Weights of a small mixture-of-experts language model, trained from scratch on English Wikipedia.
Size: 10 layers, vocabulary 19667.
Experts: 128 experts in each of 10 layers, 8 picks a token, a shared expert of 64 neurons.
Below are experts of layer 5 (counted from 0) of a mixture-of-experts language model. Rows are named router (the router's row for the expert), gate (a neuron's input weights, with its number), up (a neuron's input weights, with its number), down (a neuron's output weights, with its number) and show model dimensions 0-95. Each number is 128 + 32 x the weight over its row's rms, rounded and kept within 0 to 255.
Before each expert's rows: "mostly gets" lists some tokens that are sent to it at least half of the time. This comes from a sample of Wikipedia text that the model never trained on.

# expert 108
mostly gets: " (1)", " (0)", " Position:", " (2)", " (4)", " footballer"
router [131 112 139 106 126  98 176 141 141  75 108 164 137 116 144 123 167 163 164 131 110 104 185 140 111  87 134 135 137 155 149 106 119  92 156 111  92  95 113  96 112 131 143 119 107 127 147 117 133 142 109 149 132 126 117 131 153 141 135 107 157  97 140 169 203  67 118 120 130  99  92 189 128  76  90 163 178 162 177  96  62 164  71  73 136 129 102 118 110  91 123 150 158 154 101 145]
gate0 [ 82  87 160 145 151 133 167 129 178 133 122  99 128 112 150 169 137 170  50 104 116 114 152  71 167  94 119 136 126  88 119 118 202 103 142  96 166 112  96  78 104  92  97  83 129 103 129 128  55 128  68 116  97 141  86 118 152 169 114 190  64 172 170 174 141  80 169 171 199 142 147 117 129 132 155 129 147 142 151  80 197 135 105  94 157 182 108 142 124 121 124 109  55 172 145  95]
up0 [154 145 158 145 103  98 101 162 157 175 145 118 117 116  78 125 122  51 143 120 116  90  84 164 141 183 163 136 136 160 128 162 104 139 123 142 112  88 102 161  72 118 104 163 125 152 111  81 163 105 169 212 159  92 153 129  87  83  91 123  97  60  92 111 124 148 109  79 119 127  99 100 141 169 151 142 110  91  90 122  69  58 137 135 110  66 130 137 213  59 136  80 146 168 137 135]
down0 [120 115 134 102  96  90 160 108 151  69 106 149  74 151  79 103 122  72 154 184 131 122 151 142 121 124 186 145 113  93 133 132  77 102 111 138 137  98  88 147  90 146 124 161 127 152 114 137 152 197 111 153 171  80 169 139 119 130 147 188 103 166 109  68 122 123  40 162  91 126  41 192 165 132 187 141 112  91 138 100 119 111 193 103 132 103 151 112 127 153 110  96 143 129 173  95]

# expert 97
mostly gets: " May", " June", " December", " John", " August", " November"
router [113 123 136 110 133  99  82 149 175 175  96 117 147  59  96 117 139 164 115 123 132 125  97 108  89  96 116 160 170 128 117 123 103  74  72 129 138  58  72 134  74 168  86  73  98  85 128 108 170  89 145 109 166 166 162 115 130 138 140 209 145 117 103 155 183  75 174 124 161 129  83  95 118 126  78 161 182 122 118 113 149 172 102 128 170 117 122  85  42  97 133 107 113 167 155 176]
gate0 [141  81 170 116 166 145 110 111 140  80 127 146 124 113 138 204 176 114 172 148 102 128 155 117 158  83 107 101 155 100 108 143 131 160 135 109  94 146 182  58 145  70 131 142 114  54 145 188 163 104  97 110  76 155  99  70  95 137 158 135 102  86  77 146 156 106  91  87 109 160 103 140 164 119  96 120 208 135 172 128 126 111 169 161 125 183 167 137 107 101 136 162 139 104 127 110]
up0 [109 112 149 109 184 168 166  69 140 108  91 126 106 150 124 100 128  91 171 154 128  90 108  40 136 168 121 151 186 126 111 201 131 137 180 171  74 176 147 125 128 117 174 145 114 124 141 182 125 118 113 105 115 101  93  96  93 143 178 109 174 104 159 104 147 136 150  54 157 146  72 153 107 106 141 131 108 126 105 151 111 149 142 152 135  91 140 138 179 128 128  88 159 125  70  88]
down0 [127 138  60 188 125  85 107 112 120  52 160  95  79 169 134 152 168 130 129 168 190 108 132 102 163 153 133 114 120 108 150  80 151 156 162 203  81 124 181 107 134  82 129 117 135 167 134  97 165 103 166 145  88 132 113 121 128 104 135 124 143  84  98  83 200 135 171 131  76 151 129 131  79 166 169  83 146 119 167 128  46 120 127 142  80 156 103 146 150 146  90 147 133 150 132  93]

# expert 28
mostly gets: "″N", " Coordinates:", " R", "°", " gu", " Gu"
router [122 106 123  94 140  77 140 148 143 162 115 104  94  92 129 120 148 124 156  92  74 143  95 149  95  60 148  79 123 170 124 107 151  67 191 119 104  72 121 144 137 130 118 124  73 122 100 111 130 201  82 152 133 165 174  92 167 124 156  93 100 108 139 136  91  52 134 119 168 147 125 113 163 107 120 134 163 138 204  90 148 123 121 130 137 107 127 119  96  68  90 144 150 127 123 182]
gate0 [109 131 114 146 119 115 139 115 149  75 147 176  53  98 119 122 142  55  59 101 118 121 127 149 125 149 104 149  91 144 181 128 171 111 149 119  97 127 129 144 131 142  69  88 128  98  91  85 212 148 175 157 115 129  84 164 127 160  84 127 142 232 151 103 115  97 153 133 135 140 134  83 132 163  88 160 126 144 150  67 165 148 149 160 199 126 101 119 121 155 151 151 151 149  95 165]
up0 [ 92 138 136 110  87 121 130 119 117 143 136 128 105 112 105 163 147 170  64 150 101 119  78 180 145 145 143 113 112 129 151 123 148  83  93 232 143 138 141  47 108  88 152  89 113 133 101 139 117 150 111 152 145  50 152 193 136 161 110  45 100 170 177 125 114 131  62 106 135 134 129 177 188 133 115 131 133 120  82  85  88 132 154 107  90 156 198 120  65 111 135 151 131 141 116 155]
down0 [107 110 113  98 179 148 143 132 104  88 170 105 146 116 128 114 140 151  72 144 179 106 122 117 155 190 122 179 143 124 134 151 124 186 124 152 122 145 208 108 138  98 161 179 133  93 157 144 126 145  62 149 146  69 101 158 119 121 148  79  90 191 118 151 163  76 106 129 105 105 130 155 124 177 130  86 204 160  99 151 124  83 142 118 125 133 154  99 151 113  81 186 100 112 137 112]

# expert 31
mostly gets: " by:", " Phylum:", " Kingdom:", "',", " Born:", " Genus:"
router [108  96  91 113  53 128 162 136 177 193  89 159 101  74 120 155 157 210 159 141 117 122 157 134  49 122 115 111 155 180 160 128 148 111 155  51  93  67  99 120 111  93  66 125 110 122 124 100 127 164  82  86 171 164 115  75 154  87 156  97 143 143 154 191 122  61 147  95 168  95 153 141 109  93 118 147 180 186 169 136 101 134 102 136 118 176 127 176  94  72 112 112 116 128 137 176]
gate0 [169  78 139 174 119 117 133  72 150 148 146 115 153 114 101 146  87  90 126 193 127 101 116 113 150 108  95  89 107 151 156 132 129  96 167 111  92 158 116 140 152 135 114 117 129 109  75 131 171 180 116  98  62 138 157 171 156 104 151 102 123 143 156  91 159  99  97  95 186 180  95 185 113 166 127 106 128 102 168  77  65 146 158 128 215  75 159 133 115 130 117 148 151 149 144 117]
up0 [177 120  97 144  60 143 147 142 137 135 119 136 109 130  66 160 122 140 117 205 115 126 115 192  70  91  88  82 105 132 135 110 173 122 144  70  91  81 134 102 148 103 120 156 152 190 113 140 124 181 105 121  95 119 146 143 106 105 110 110 132 180 136  85 129 119 147 144 148  90 133 188 126  95  91 130 134 122 136 136 155 142 169  82 142 191 104  97 106 165  80 162 137 176  91 109]
down0 [121  79 144 179  77  96 139 134 126 129  62 139 138 159 158 177 127 101  49 147 174 144  97 141 148 124  80 123  66 153 150  50 160 138 160 149 141 149 127  86 166 128 193 126 153 167 130 120 159 121 176  72 152 103  62 155 116 126 136 128 108 127 101 143  75 159  89 139 185  88 169  94  82 149 159 120   0  74 104 159 113 114 124 126 129 126 118 126 160  96 179 136 133 106 114 179]